config.yaml
n_experts: 32
experts_per_token: 8
d_expert: 32
d_shared_expert: 64
moe_layers: [0, 1, 2, 3, 4, 5, 6, 7, 8, 9]
lr_router: 0.00171
optimizer: "cautious_adamw"
learning_rate: 0.00168
batch_tokens: 65536
max_seq_len: 512
train_tokens: 337200000
max_steps: 5146
Below are experts of layer 7 (counted from 0) of a mixture-of-experts language model. Rows are named router (the router's row for the expert), gate (a neuron's input weights, with its number), up (a neuron's input weights, with its number) and show model dimensions 0-159. Each number is 128 + 32 x the weight over its row's rms, rounded and kept within 0 to 255. Numbers have three digits each.
After each expert's rows: a language model's description of what the expert responds to; "mostly gets" lists some tokens that are sent to it at least half of the time. This comes from a sample of Wikipedia text that the model never trained on.

# expert 0
router:112110095138165127117156145188063109171105085122134098139107152178147132134152113155121199157127147112148115097134148090122189122088118110165148061149155158129135117133091133091093104201150136172108155119132147188086161164107139146105119170177080076132091157119088127112137148089162130146155170186144151122113127137077124136122194175100177135064164175105099117096113148147159094149073063063124138109162109155145125086149097165197155106054130168114096148115102127183118167095176153
gate0:132161117187079106141166151174112127149107127171149120118135087147120143135153155095100092122095173093110081159149131153133158128151133193142159126101122143131114138120124199137128163113157158096123118081110171085180137109171154136142116179120163090134078117094167122158099136060137109145122106160136137148153155126073079148138071081101172086075204158087168122139084166120102103096085162082106154123107127162096137110090153149197143100058126117172051091212180116143068131153135141
up0:111151151089131141210072184143159153152128133156093142096111138105087116140120072130093144075148132116173149096077098128108125131120173162163144179074101109162140132149119123137173134074144130122098139133127166104064120104054154121094121118177188158178150078133135138132189150152069110150136139121123142125092149115098106128146122164103206066138136200143153132076110176038121137157173056097131136122158078136153120093117110141126137116112131073112118164127150187156112198130083153
gate1:142129116099143126087119101146098113131106152061161120136124151092130181084142100093118150107172103136114155119163189114143151113125100096135135184081166153127139138144161152115108116180138180170141123112081121146121110118107072159087065159132165172164105127119152156160105071132158143188186149118113064103165093133142096078138121148148113146128143134082139149116130146116107131063117147102129108098099094118187206107119178174218130110163230133096126116106065100159225150127101122
up1:166141108152124115152103109111112091104112096163153132105115046084137103085167149134152107130155082072095104106122071151075143112119125111164102110173176136147174089129138098123117121112160150101116160094101113160136147152135164171203116112117156105188088114130096105115084162160129225120166135143178121140163159110116113081205196186159134102073093127159143128150205143189121135172178110087121135137085101118185148107174127087122138160105086109159080167092120130143108164114169115
gate2:116091117125159111107114107154150119208137122133141176192122124132190109091158123086083129115126041110184123106104185123148107160119096118175139131099105157093091082106119063091094155141098149135133126103082109171148181139130095102153116079072114099096157057160114101120055140159186122140158140134077118152093118051160146172146074136150139156093152147106098094133102078147083049113135102155136136156088113148157115101139118162123105133110144128206145150102107159100115173104075152
up2:187134135094179150112118131117151185140083099081141115126118170107152140163196185105108185110186088179119133172124107164146037122122140105152160096109131125094090042099141152089091103134158123162117132114129115141130112144095142174152170104117113129093092077087115168111139169192138139130115103102144112143127061111138140168155140073101131082139105094097105091120069022166097114147095122116120158115072117125111136116055134149149130091136146165146185135133105127167082170136166162
gate3:127182136153164111083138154177143115153092133150101114208152103156114075138146120080127107164133160089072058127143139144106161172137135114205105117107118152104073075068142133156136164156144119136127180045161133119108131086173108119154151140109077143083073125104137107132121102122097153108092159155155109110130145169090123132080160135125171080042089109139086091146133113171179087130159098143110153111172067133143126074131140128230137157120111123105100130185123099135138156152162176
up3:152177136166164124141160151182188119139061093135117150159125119150119083107197117142132122100060181093079086139123102141153133152143132126181115106102078083124097207109083116146128066179107160075123149134171176115169140087159141080169132181134104169100142142119155101144104103082173135162112134167107126080158134091087166193161100147154154139070110107127100121186096155147210098112114083096110124121118117159129161172111136142213152144103142161146150105144129083127136108109135160
Description: Quantifiers and table headers
mostly gets: " more", " all", " most", " have", " part", " many"

# expert 2
router:120116085162149149132181136148135157033149112108100099172110116143156140131129112157169057138124126114088184091069192077134177112116111077097080141090125142146116154151119132142126124124111105155095133101125125105146130123135181136149158104093113133085063174113064088124137104080145079134095142179144103055151108116130137137032095132108136126082092143118160133106155176106119120122157084130144124150106113163042174097180113124163165144021134130109133145113110145134139131072154178
gate0:080102104143147131138133106124056135114144148078068111158078142160143143138153120144098127157143075133112100043110163090163168151123146124162110094120110142142091108164089119137151134136105130137104183095155117186061144130095106138109155106132129135055125150202150147082134145049165169169175162134140100084150106179114125139135134158104163117120144184121114100173160173090186126176119126114127140112153070174089169135126179101174100135074126124108096215154127103118130116177209142
up0:111147125111118120185130089136124097120166100119134104120175164106106121089085121113153124128082164130200110094116108091082104128107124093099073085132146162087116121142155130082110110164116101137173113129179136190122148158130130128191152059111104093186175153090116101080127117153080163091077111131150168126112069132145095114123125091086098149085134151106156138058142099206109097115130100107194131152152165039136161118171125070097116131161100137064126131127123147167132167123082039
gate1:109184093158149083139159155161097151137107146099108163107127144162166130120062077149088083067102110148139169132127139134095166139180122116144151115092156105141098125102172168112064068153140155078091153121148147139162114128201156119099099107090089165092124128111169111138177104058136081220101172129131224212129136132101111140121101115087112171117155096194088105122099178135165139074154157128132146128110108111128130149169095152103116147087138111122083188114109133138089148123172133
up1:141154123113119110171136111114155121135151221110146129113139171107189175142105130112120088140059130115095186094123124145156172147154105090130146134158183162137141143153093183100095120181096145103084156099183109168177126155171139156128156163134132185138104157153166071103149156066147079192145160131145185201138125089088140122105143064167100160161142084170092124156127130158123147046134165115199094170164138125132142085126136136122123110089075164154081174106151112092114105121137123
gate2:152109114089148157123146167162148086174140105135161136130154131188105134101153142174140116117111131099164157111065094171177164177090141170117167069077158158169151180118193110105070100089139132181116135111115118100094180137146108155140154165099106137158117108121153096158140113129130158134034106177128162079095104100215087098035145111133121108100169133127208140092148112153088111167143187146117145100147224139084133165103155113164110099110131096139142121114133119128137138129131150
up2:115099091094094118169156118108137140137123134123134138065145086112097110159140147162110130074156138094109119119133131106150087169108174147136155099057101140079142161078161159122129136108128175121115081066149194214161133123089145158116112164095157099118130079120143145129118084121164086128042125138150202156111138185197131133105118105120121190090155122124077069085144129157132171121126145170069101104151130190128087173139117143061133101129169113145128055144113103175145085093161173
gate3:084026053168129128185126111100134163106140123133106114124140114145180112164184152186144133125122126073174131160148131094101141158150155127117160148165104066155128144128081129103153104160078139130156168099115177182124138100152094144102190110120148077099144067104143117086154134122104066066137091126105097055163110158143043172103078199164116133138123137107127146086139163095114115187107155075140134177127129125089129106146108174162083165127139135130126094131106177113114079130141106
up3:124092128110118114114110135114174127086161123085139123144202094146134152151145151117127089188138136089215139084107127091080181133070143185104143110113195166164144118103098160104146132135098134101128160155070133106107099114145087113103111154112069132109204119061141116116120145182136123099121164145107063104135120089168105108103122167136090116070093134079146131182084139151129146105132128142123101196126110135115096163143162125164084144113116152192099152151094083044036137123086156
Description: Function words, conjunctions
mostly gets: " that", " and", "The", " which", " he", " who"

# expert 1
router:140139110127150094193116118106127122091129111158130058151173146144131156099058142101150086195125166119131125131135106087110130088095062098153102060090131144178083176177173095095154136151111101156118127096085124139117167169127183134146151144138124090058116155096078083126153109106090103173139104167113164116089110090110133203104150147096149121150119095076149180144154124131113083194097129109194160166148145100078180140180097106130143080128111091096107104069127125100078182126146131
gate0:097119145128156102162106120107132131149103091159131077129109167157178115054152139135128122133132183168143114149166120155196177140206142119174152141157149148104178079071092085121147107115049148155100118153114141154136104157151139185117115180128110128116057151106098070145143078126115091137102107145127139179092153115106186104099086112077132133088172155104150143142126179084074055152180094107135183102169206139097150093183096123109128131096142138109126084128112169181145095143118114
up0:095130147132159137104108116143170133139138087148161111117133175166156134091132182092162068130103189180107116134144088162208147129157134158188194098121116148091171124096102095166125140119074105124171077150066138108206137162187160161135130176174114123134101140065177099130129139156126119118119182159081095161121170137145110084122094199178123094138167073101116167144177129124089116127177159094151146148175193101119148122118092133127093123113165167136109095161084163157140105149091162
gate1:107089120202083096156095115092127070102091138091149161085077128112137159109188152134139140168087126105201155155170076121117109151109106120154121167153113158181191086130099107116122095123151136171107126127125101160104151146195125156146082172125126091046096175129124114178115101167171101071122118144107064130122155115100109131099116086094149101119220126140131164136103119123156118115168029111090126113156081156124139131106079138132131104166162097074121112142175138124139201137119092
up1:149131125192094087160122157080117084157123096106117128110103125146097135099104164075127113120135152078129154155162115125092121161107115160117175137126103076162199122090128149132186129096127143186186148140132117137084105180137092122145122186178060125104127160126103139132139102132051199140173135157097096150173167126103096101132113136125123088188128165175031136077128122153120138146122089135145138093137097136153066099049185148139151124135149155089113152141075103096128211170095121
gate2:134093165163053113118151103076112105094094121105169134114116148185166104073151106116163159144166149069106153101160073132092167172083102109153137078090095113130145193193091132137135134155071155168083144109118123123176167099181085128075123176116139161126149138094097136073125072104138181080135132121108131120125140140163160130184104171134099119141163161118194154138108169082144135107133190085114135075154179118150154158162082128137107166113082161128064125111094091127102163140143184
up2:149143137099117108129198135082199089066123157101145138158088177114093192157133145127113076118156108126132129102129127105113149156143112132146162146099085096121175095134113148096104159166134156120109112104091149141168143089171118111147109181178117140198158159157137130089164088115177074156133117154179156148114133165084118210094101084116138194083075149124101131074145174119087157208118155120122128144141124124149168142089141155172091177167176131186058157099168110104159103164144154
gate3:129154110108150093115117106130084119151110129059163101096140177122130141101149148157105127162199123133110160136107113158156161151158105080123126149156134167110164124131147162093047147124118173162104122068098150130109116159143130124061086090036167134170084149101079123141133086120114127094124074154153139117163156168151098212191169168116144146145148042086092171087100159105148086205150094136145059119205121127117140159136136127138167151087095115129124119092149143150108132150168166
up3:134068138120094150119091114172138117166179189150074123185088094095116127181082144156167172094088191175111136109129157125123113135143154118183083138154126140162076142115143072132119144091168102122183111162153137191129136079097122113082128107129105110092127148160171099174085151142145083147115167147152138099097084149131180089127189106158147131078141149168111096140167106061117126086126117106137182138070119167144090110189127129124152068139098193100152140101140080104200102107095092
Description: Capital-letter word starts
mostly gets: " D", " P", " T", " M", " R", " K"

# expert 26
router:093093078133139000143093084108095167125147150140061104170136162103158135130104093119081100117151128127160138098065192100145112085157118129134137140145116150100097112096171094088146138121175094161129181095140166184116062176155119180119155099090089109132086169153146102152139091131091097150098137132130131157107118150095162147172187103137117162104067128099076107126216134071148104159061107163149189141123145159150121106163147107155156137144105114135124110102147108119117141123156074
gate0:130136135132132127138110103157083099172101103114178141190100157119049107100141149058159166096114113135171120130088164107106141099105158131126118164160177131110164123117081168062082107090114158117136125194064115117131162070073143147200124128111157116149170143139143155136098154211133137105141136154175114158114121077175144084075128179193047184123114163118167070116117135128097100150110087121086152126102114112108084117110140104119069092134102125185142089137101103076127113125168100
up0:167109118114169091113129147162118063101118104109083171114200113079129095131149169147146095151098164138099147116138125163123091084103125158067140128115143166197083164175163127206136136182154143099119073151150142119113116099118197158187092158149127195187143098210139099122151131105149059153141088120095176140129076212069109134137170119146161126101120179114115169070122096123150077142107147060157141136153136123114152124100133107123159122112134085133151143090136130106116155157163106
gate1:102107168126115047125094103175144195166100146125112128135129145125066143142161102096146130151120092179147090142135126099146120111118159109140194110128113076098072119087162138108123133081157161106154092173086114115136099140131118102118118128164100112121155104204121172172145126118156186127144165140071113174123125162081145166143153100143115095180056120209090110104144123145090081164148080177123136105135197141176095091052111124130123167112117154139133095152158071059094138088083084
up1:087131116194137115087124071096115134135131104114121089117173177109168136128051124136115134143136145167151108122132173144059099046107130059088085147111141099085093125157077157115137180123111087134142165100073102138090146206098135150148132081142094117115074107125096122126205099177105079095148132114186110156101093071100097159088147144138082188140084135130159124184183126100084113134122051078159152183081139079085136131119119133143139090121107105149124121125101108116140112132149120
gate2:113136128112169153046130133079169140117087111131170198140164160107153148118126113125157150159089178133123100150114102120139117131137099112100151159114128156140124087126077137124123154086069102128151180103078106065134063083138135101095121198141127112111131134157120130183073138135155169117113084104126109189165132077146108114087123184173092120140195143113092143089108093136011169140132118181121093076149167096108113169093124087109127116122172090175139096127132113059073083125117154
up2:137106113060124167137107119143187116137109202117047099144116166128122180174117127077074105108141099136152141110114134146067131068138093134101084144165139112107157095131133147162115115125139131052169133062067142218168148173105105085168136120077121135149082138140149085151129169106103132121137161131173086114113119138102151162148116134105119129163047159129149082113130139158177082137144118175192109168101162120099070120111134079104161134159094128134092134163075083139152116140076183
gate3:149078184090064156106093148122139122133132210131145187178085115144156182135125157100068123105164109106091059096116123151091157157121131137099064193181181126151198138126152123152126110102168129072098152143146169102140109148155111133095187088100134111171155113114165119152138140110104031114125115174148127108149093156186183132167146127159130153154095110130184113111126137176164123118080192152080129197105140140120128116147086144119134152163119073144110149141114107105133135101187105
up3:162105132146140141127145116167138129119104101122175156128123095188130104104186167117147172166150131146121102138146095144078101127120116115063152164170123127136137123144110117126130183116114130151110141148146132127144126047141133086061124174194089151161187118083130086130049098175149169067128110077048153137148132133180144076108120163102118130172142128169145117059134075117106155070113144148055063107168104068137171093136135120134120104137186143126129048146099172157074127135162119
Description: Proper name continuations
mostly gets: " John", " York", " River", " James", " David", " Paul"

# expert 8
router:114128166179136114162157098113112127122171084099124148177122138106211077107061154155160095132055135157119201154036192148128187104136153077146105109117137156188152128163144114088125142161135136137152125115126153130113142173105142104117101168128102097132096156201158108099107081076089120090045150124149138118116131133102137162134177092110152173146093132110095103120146138079081095139100073136161156130133103199105132101168149115124140128066129157123072144093167147144131174146100074
gate0:119172142174180099118151148134106117089157118096093063150139073112134131169147153140119105142126182119162160141163193134117125130124142148199135095157174154139111082121170143166136148177155160152059148092147069163093129117134153117120151110150114103052066126146086158116116083141083163108090117163162187102103107166135135157147139146115145146110127146121060177078128160096200108145115122102143143175171115109148175031155143136149177103066150142117083143168151081182115144167142155
up0:162161160113129132129140136088230117137083125102136163102142073100110151200144160090137084115086138170092144159137151167148094139145160153145170101122187126142117080046159213126111108116115137134103130146146109134138088106163178120085118149189128099090118120144158171120068171125112127104117177140075145155165129105140157178135082218179112178167140135172094133160114115108156154119123140129182136163088147089128087086123161152119172098089109137152093116147147057111164166149156108
gate1:151114089135124166058119195098092111103142144112152123097102125150116220100177159122133088178112163133104127185173116116127111105144150115149113112165099160131211108093092165187165146155110166125139113151045082107205113146146200161081166193155104124081156161118079151173125129124100129130141114121120070145159156060107121162170129157150158120148173115151116145125059109092097131133132106123147111080149134122127107156081125085152181170126155143097088102154122148135175126153150081
up1:125099167080151148108135123104097087092149129163122145098160117047128137115122141144111166105115143094144103124127107096085160130108209123125094122099122095146094126049144063147166152081148139124134103153133153158084149095081119170104173107212167081104196123101145193109180124150184149134147158075107131065184130154146130119137126134146068119132126133126124179166065202148132144138119198122096106128147096151144130164113122136107108093184155105135210129137134141156149119078135195
gate2:187132176146146114143162088095152136135105147047178135140110160114134181100153193152170092097113177115119152134121184084107140107124103096093105108150179196179168117157135122171139133112183169170167133139152115140181135142107177148101122142101093125185131119189137151165085156066153157087105134100128094174117115094122100095146172100120103127127177117132138120156107142091107136058124133067108091138113165129121120130140134118127101136032101154089085169200180104107147170108187106
up2:087131130135126102175153134106127152119170088085103136149162075071170169154124148162122171147129105190165147127117152140099102137133163117144128145115136176110078130175156101164091106043162138190099125122071126176101091087134126136151142102139183169125056133155144085132156131150162182129130145149095147109130110070124109114158133165108079141100117120161081189156099147159139099132179098131126210173111124079116138165125114095120125039109158116118055132089112063133172069165165119
gate3:107102141131137125100175156088250122208079162084116126100127125120048152106149132114209130143121111122120106138121147189176121138079132120124154145149109060203111129109129168151183115102162134112134117158117129111054082135083177114120151112072169058136132143164089138110156109108139135164142076157102144096101128164138152078135165100129176156170136118153107106109113138110174166109086089117125137089137146134081127160155172146114169133131104168150156129143136143158171160080142058
up3:135143168106136091131148125169128132114158113051152103098165091167157194128111147077157135140131154115156132132129132111109095071090090096129128133197127101110161142134131125146186113144134103129161100144173177089156111061151152125130071108143097095176084081079106146126178115117123155101095136117138108110119148133159115095160160079133108104157144109121082153079064156095157109140174097064174148102151109136196187124141188123147116140029079209118127096087114156112158159070162112
Description: Prepositions, Romance words
mostly gets: " de", "é", " for", "í", " De", " La"

# expert 29
router:128151073113182096187114102142136130084119091138141090171194124100123158163083078084101155149123130145099171113117152076128093058171082098152135108112155153154091139100216141077145178151157083130092153103123098186127117142122170138152178103092105096106112149140132097150149107093144094155100135155129181144095104141148173148124176151104101154121090130101088140133178148116153054139058147119155183191134128116132170131183132079144208062104119098108114122103132120098144125120190119
gate0:104192165086119142115084096096071083156073103101149086166169139114132098097167136144153093150140109107095174143136111121164129151172136126148121129064107120114115109169121120137124149112134175179107169122181104170035153130147155111174155132087155080105179131120102146122088124133152170181200111143080160149094171128144106107131165096144126065076143147147136090118130143088181143132068126108147109117134085101131145040171144098131083092129150097124204112162079124147161190158154093
up0:175070109121089128123112121153157145100152178150077146147118125122180129176118104108082178078170162136157134098138159138103128130140189058130159107223112125130161093102188166132129121131091069127165168104122158093121104109156091161123142120136155174126117088175167136146210117151131100167105115071139093136194138150119179131101109107109108207077116122124110150177183149118085115162172111164136077116146105150054157152095127162089147146106104074129171163085121131140124105090162126
gate1:090105128122152136124164117099152126062115103098135116115161163143112079095144117140118120125122075111078169201144081146144131113090141135114150133084139151175150128200086119136179162172100146182125151122203147146151150133187111143168097139128093130159103119123052170071117161100151123051145109163101165132102105138129129073127134127115118040175137125123049116110145118112135110150125093165178130028167106133127055142116149111146195098101126076123180137113136116156083160094127124
up1:138103135127102150149148166160155135107112103148129098137181090054159169069118152114168134064154134147125105066109127142154078148110185094152095137108163190111160173118185137118153076157140092121120169138113145097123112122123098101126156128116170149113137145090188101200106086179177148151083127123161148085080171123146112160090131159157181120180092149142155151140125131195155089168063133145145111117130059131140132111105134112143064091181153160155129090176109135116177133087067061
gate2:165135095102166133160156119112121083149101084134138089149144096107172132117171095110163160154169132068121150157138098117167134126114127133103091068109145128096165158177146099153175082094160177108149126159190086095146171104134102097100135159128176078137202125162131170163061135096182087114107170128091140123166151095151181142123136148216170135164137173164123108124146074204103102185118185072116132153166108117093077127130149171099095137095177192108135128110143142151134137099095129
up2:106160140153107154129108097101107112142109129120088101154126201185121081102144143133121119125097109153085106153118100163134076142136120095199076108148157106109167105108155126077126137164094173161140182179182102119118136137146151185145100087082153073121169137081115107065161158122109171119187128098211126073108133180165123096131127097059127065133129103145122141073090136145154165175106091068086184149182060094170150119131115132106152111109067151142107131147163153157127137140158091
gate3:136094121124108137132125115100081118154118060083171084124100150060134115133153127147138134126133110131143142169140174069147185162118115129171088114124161159084172045183118149133070122127149120151105127116162133056108136143076091184145082113122162068161172120074082165123065133169130110142163112139194080183134174133153060094100129156148109076159181090174116083106095164092115101116082174102145125113109133076192126102100146149111139145092131134151079105096118130118141166115103162
up3:078132084106136200087146094168156137132139142121120131102118099089074125106089131099172158120180159118095136085129139087104120126122097147205091129120122186130073096148155115133134181100087102118147103144116133140129145180150162155176135144114151169102112209220133117109183093176157139163100159091146103100126081161151184092155088150125088089137186109165121135141081163125132152100111166208063125165170141129069114140137135153093069127122166139143170142155116120135125154097091068
Description: Capital name starts
mostly gets: " New", " K", " S", " D", " Z", " V"

# expert 21
router:084107131143155069142116070112085148124191161110106136180095120116100134144090142144158168131101150121145091115109140091127089129100116092179146104117108093123046153166182093096157183114138053196095107091187103169092154154105090147166148079111148126112074124139079096147129131128087085174129128183136167113069076142178111127093171125125136136120130154140094126073158193078133117145093111160138174169121122124159126100130139081152132084101096117114102072131122125186083144167169073
gate0:143183150182159145123178182093154140172185118146154109127125116102118160090130132095126170095144108077149179129089112175192172129149164107116143117084119102157090111157128115190172147125168088194058126124179124090155184182141102218150147124148178121116053174085156126083137097102156143143170099152091170121087118087073131144154132093154150113149188138100105164107149172142141091099162157091074114129089114107100108123175129154121133158125098148111113108094145081123126099099159151
up0:079110161171105140111165142082108202149215143147131087090116137111104094034079122131145162138144069146146109138154113140144152204139121122112135116108089133206082177128070146083099185078119118105148105113115116143119133110161094164164116112133135110105111102102106134139166126175167087105125144134089141080079111100151150137127135192103140179089103092086160091163169134098132127125105170151109094149133172134153165131117148159109094158159116143081100107107062073116049093087150162
gate1:092091165113153161106140128131131167100136118102155147176128118148167149156148079149147183170159138114125115085120093087178090135106202080163170109140126169102135195144145171155078121106080141148104116117150125144085142116147117143118217141108101123159161128140101138153095062160127152106159071118088152117121151177169124110119111127178154175107142065077100152057071156147120113137120128169142193180127145132122117145096126110115099043098120145090197168169106076090083142171128087
up1:167114139144145127181155152161052105129143150105154105036117148158114045116131113177161127117090078127162116084130110088115095132174063100126137173024145146152120143160155130156122118104139144113115071121085162098149135161130089072095082095080170114153110120105116140183109161114143161119114193127107129069133139124141100131071107131137137150127143141108128060114187082167141143110124156113141143115171125156106152149126106159175064119146132171150114100049081136144131125123040127
gate2:147120155161127142134150019074093120147124135139105166173076135084123106101058141130122181071169175108118135129123067125155083166138163156133138157090085143094155125107191136126187150121133166164129089108139109097189112104101103152085094117121140096068180149141160121139042136096155152156131107138169147169126119082144105123151129093114141146156214072077083156140153161086106156132144127106059138125104137150168149160151151102126090150109115083101195105170129145162127098111142123
up2:082082106087109131118151173157162144189121136114123143056124126177126150173095126106051167095050094156110112124122111187162128191125160088072109108171136151145111140125048157150106120163111101113196113117110162130121096152162119117113141184095093094122105068167120138102104155112152170147115122106058099105176098119145167176157125137138082191140139146141199114143124152073093130086153172171194076089181131120148138182130137120078145154146142091140118151125117103107121116156136133
gate3:126081137085175157186127101124142103132189161121177162114100131121089174110073173147155164143135165158163072132090142097180108113168121102152153110122100157069107181195136183088129142166121105161102149135109102150103143095163158143144112171145159112092177151162172143154098114119147128146182160112102150165091107156130106128118126059107106061133203122112107133140130141119152146091166123204145058147133135113194110092154154117162055088100091105150130147120102113133154157182190083
up3:064136150126118084149146119143150154121202114085115120110132149138124122107073141168178145114148154124121092124088131117154114157121084095127101141130109104156115126176105131061105209137150087138135137134151105145093180115187106147162132130167144094120107166132117079139092103176105089146102069133156123120053122168155120088123146068077169046128106113117089148109144174132135134099109182144109099116140168110169068052124136091180073116119086168124097206193078140113076166148124151
Description: Geographic and place names
mostly gets: " New", " South", "′", " North", " County", " York"

# expert 9
router:127162138133099121136199130170087109092171150077092116144127136159126104049116100128130110139173163081124165090128126092089138166109115095202071129143147171086107080177144085163121116133133134128126192110156147182115114139113113137088120127093086121098128169104085117104149087107085132146144173103148150102195098172109144154114129127130105094076158133112085132075128139121167125110147045062102144138155100115096155151200115082178152175133095156109009105106138142120113140158159114
gate0:164167139124129130163154195116124150141092112176188121036157144116069128088138061125164147117146180166142139136130072148133179155174099100099138154097143091153116122130105109112115104172075156105118155138088120085118178153123109107057087111182145110108129168110117177126077080111054115134163173108055085105133116161162102084129175087150074159128135106120111158130139119162167083105123138150068130131163137144166137172150123087072130099136108130080085055143167132117101134089148126
up0:096110133112117099117073112179126081138168131126132186131129164117124079113133119137080156124127081164127145170165169114168112089099158144157150120119109110143131167174107167081141111158190151127161063096159180068143119125178119148173116108139210124112143104148086184078112113118157104148157122140172155153126193072097105227153108118072143137141192158152165148101127132066132191128104109031160151142116127144123125154143146121110126108118144165158173090100153195153116115107106156
gate1:129092161133148085220156145114071096137177115131117105097113118078145069112148128146085101121137150124133093139169149102143145102127122142134101154111135074172159119131154035094145134149150177096111123119157128126040110162149158131131165126190077066154155105148133135087136132127158125107157143106152097119125115158130113121140124092112145126129150148046164199130130144134157074156156144131146164082070126180219119148095119120185143110133082169136169121125145087137095148065104224
up1:101111118115095121082103119142149186145131194181126136160127127089144130148105136103107068137064106137137137149084176178119141075167169127129074148178048157073108129156161163138133108131119075124129152158177175173121137115074169160127104090062167188100116113103127143172122150083086100184096120124138197139111054132152147112118115059088154185099073113147121092123163231127105138114128073125173124108135120135140118109114151118107105153124124101115176180134126150125122106128163101
gate2:090142126137138113143154132154067080090135095117151147083164097085137114100110047094107099172136133143154183124096146096124170134179069101088125192085169174067122102180203146110070129133126122083093104124106168085133137133171122115185137104152152167160122166103161093075150103075143084137135164135114162097131151097089119096103107102200107116143134120174103082094117167136091110112130094127102089092103109178131114108108130175123088166105089122135115177066138141042109106095140141
up2:140061109137158098112066069128144097136076125129090146221162169102151109116088174155107100095101152089096105197081181151214134109114112114119078128182100131168110143128116159137168135192124100115154109119182135127157110125128118111098109131124159088125097166156085107097092140111153123077116113157181133139122140092102129136091134101106181190130070156117199132198127172095121132117131166194152172153125158117111107133139155087105164086093109123137152060177090141147120107119103094
gate3:163100161149157201127110106150206075087076112065181118136099176149154138139101108113132091130186134071116125139141154156114118131138135156127128163140077086130158126132114137198126133132111165150161121105152167116137153108095138138097108106215115080167110110086134088094161158130121175106188149104214117103135166093149120192151128156138123197133104185089089108120173182153153148126135129031137119108165116140113113141127123094083161138093140117121162118180113109176157147185136168
up3:155132102141146120165103065151086067094139102070181101077115137143131109147102072153186100113159110115149169067146181082131122106137151135136106143107056114130177173163170095172106098160152146141141138124143199146132144152152182177090105106139121120137188127075122137094129130056058171203144112106110115078140144095164109116140115097138134104159109137144136144122111136099175131155099068096111131076169172212162131127146067072097137144107139159117115094151128120154174134105105086
Description: Conjunctions and adjective endings
mostly gets: " been", " more", "ical", "}", " most", " also"

# expert 25
router:125145113136146108114131146149099167152149087127098068122147159129113110130103156127126111150181150119141160075124119130146084117139112126153140074136146183166117127121163088156153149162161057108105161106144095228087167161121180181088157113135095105083072141137095140150137106185085082163158119119106160167095123174086136123135147139111155103122120186082083175061125089200124115131127150144154161183157070091165181086144178089202148129146101096099135129124110106138162153149208120
gate0:125168120157116135159110108144083170128154115136102134159142067119087098115207102146156117111143097066141148119165107100130109063062130102122189123116144084172144128114164080118123124099193109147056172137122168149114149163108104123132089124140074113115165162130124080134162145167199187148147151127117128072148145104154142125109178131138102071135167091186109069150168086109092143141086139151114156120180130093108106177064106131160073140132202180120176124125097150117092140129090067
up0:148080144104131148133144135154145114109116110072080168109090152125069094134145132133189108116127142119119133148123133211088090094029147090106096143121137094108129124174118109132091126115093141160183108139177090104129127121124116114118120153150144145077159148164163137189135120100075123087092126103147139120170155114039088098065088137154170130145098104076071119110139143118093127103139121174089066032069171147092093183124086133133092163127170160064116106086111143160128108095155141
gate1:105176078126086121175103070117103105183126157115140118088064096118039104124121101130152138125094126154118155168187137070109114146161143113131121112133084174132089167081147097131158199111160077098156173132144109137204139101165104166103125117152114108142133163110127167063101188173119186135098133111111115167112154136135107106158179162139123129181113148133129117116119069138162157099154174116100149152134189139191134145127152141097169125100170167139147077180120180088222145125134132
up1:094133102114128130128137190075134137122104153154146103156160090116137184073155118119116113155167141076097123093127130103151090108213161148184102075111136120137124056106089096087115131119124071140146116119177157109131124155093098121113106144117131138063053081095110163175123094121094127123126149184184146113031107129126140164065116164129168150180187114126124135149159133125115078108117179147117103143028136136108076131152144169136106127149174187155123086091124134147136172080145084
gate2:069111118126108141145141165115072128121061065133164072111091068152112133162123132169181142162154110124109132095163156159151093123156118125127163078090191138060207080135096107169145137041075125130129166147071152131137169177121163100136112173169079133120181080148150141115117132157125205155122122102122088148087152092151120114127153087163101111157101103137096122141134111127118135077095206116131103134137172095140053152120134104073123171094177160119151165124106141162157131133118150
up2:138111174167099158074087113072145154114091154129103164130133129116137132169093122124123086084097155185117131204072063168122152139151113115116164201144132138143110171109185132101158116135120081147130133087090162141080097101106150039149166080110159119186090135132162139119100190077147119130085139139147110120115127114084138160130183135116142187134122091135186117129137136075154125112160081172141105146132171148068100133111122067074172124096069085182180148145148160154142125125072105
gate3:124121123143138127103133149123116132157066114135090086178132141142103121137125117122112184149138134144161131106117115107153116116198087097166156102153115163138098165166166081091151138079174158208071141135076123097127166176110133120138195159086081102040087171089086156120143139130140125129134104187149160156077099139110093142136126113109156148180164171065123125128193114160123114209045121149140164167130160120132162046125161122123146071142100100080112120128153156124162100129189121
up3:130127103145171126198179159146175117095117129070123130085115100140149155191146137176141127151085096067138161074123117107153167157090121170109132126110153116093101163126103178087119096148175135102108112077125159125155086105169134116204097182103111133138156097184143097118161148113158116114131178116077122117179118144153183129084066126105141097126107143118133159091092133137126153090155119182139086076149136142138070225102086085163157139115198188126120170107117113135088065138101163
Description: Numbers and table entries
mostly gets: " 4", " New", " 11", " 8", " 6", " 10"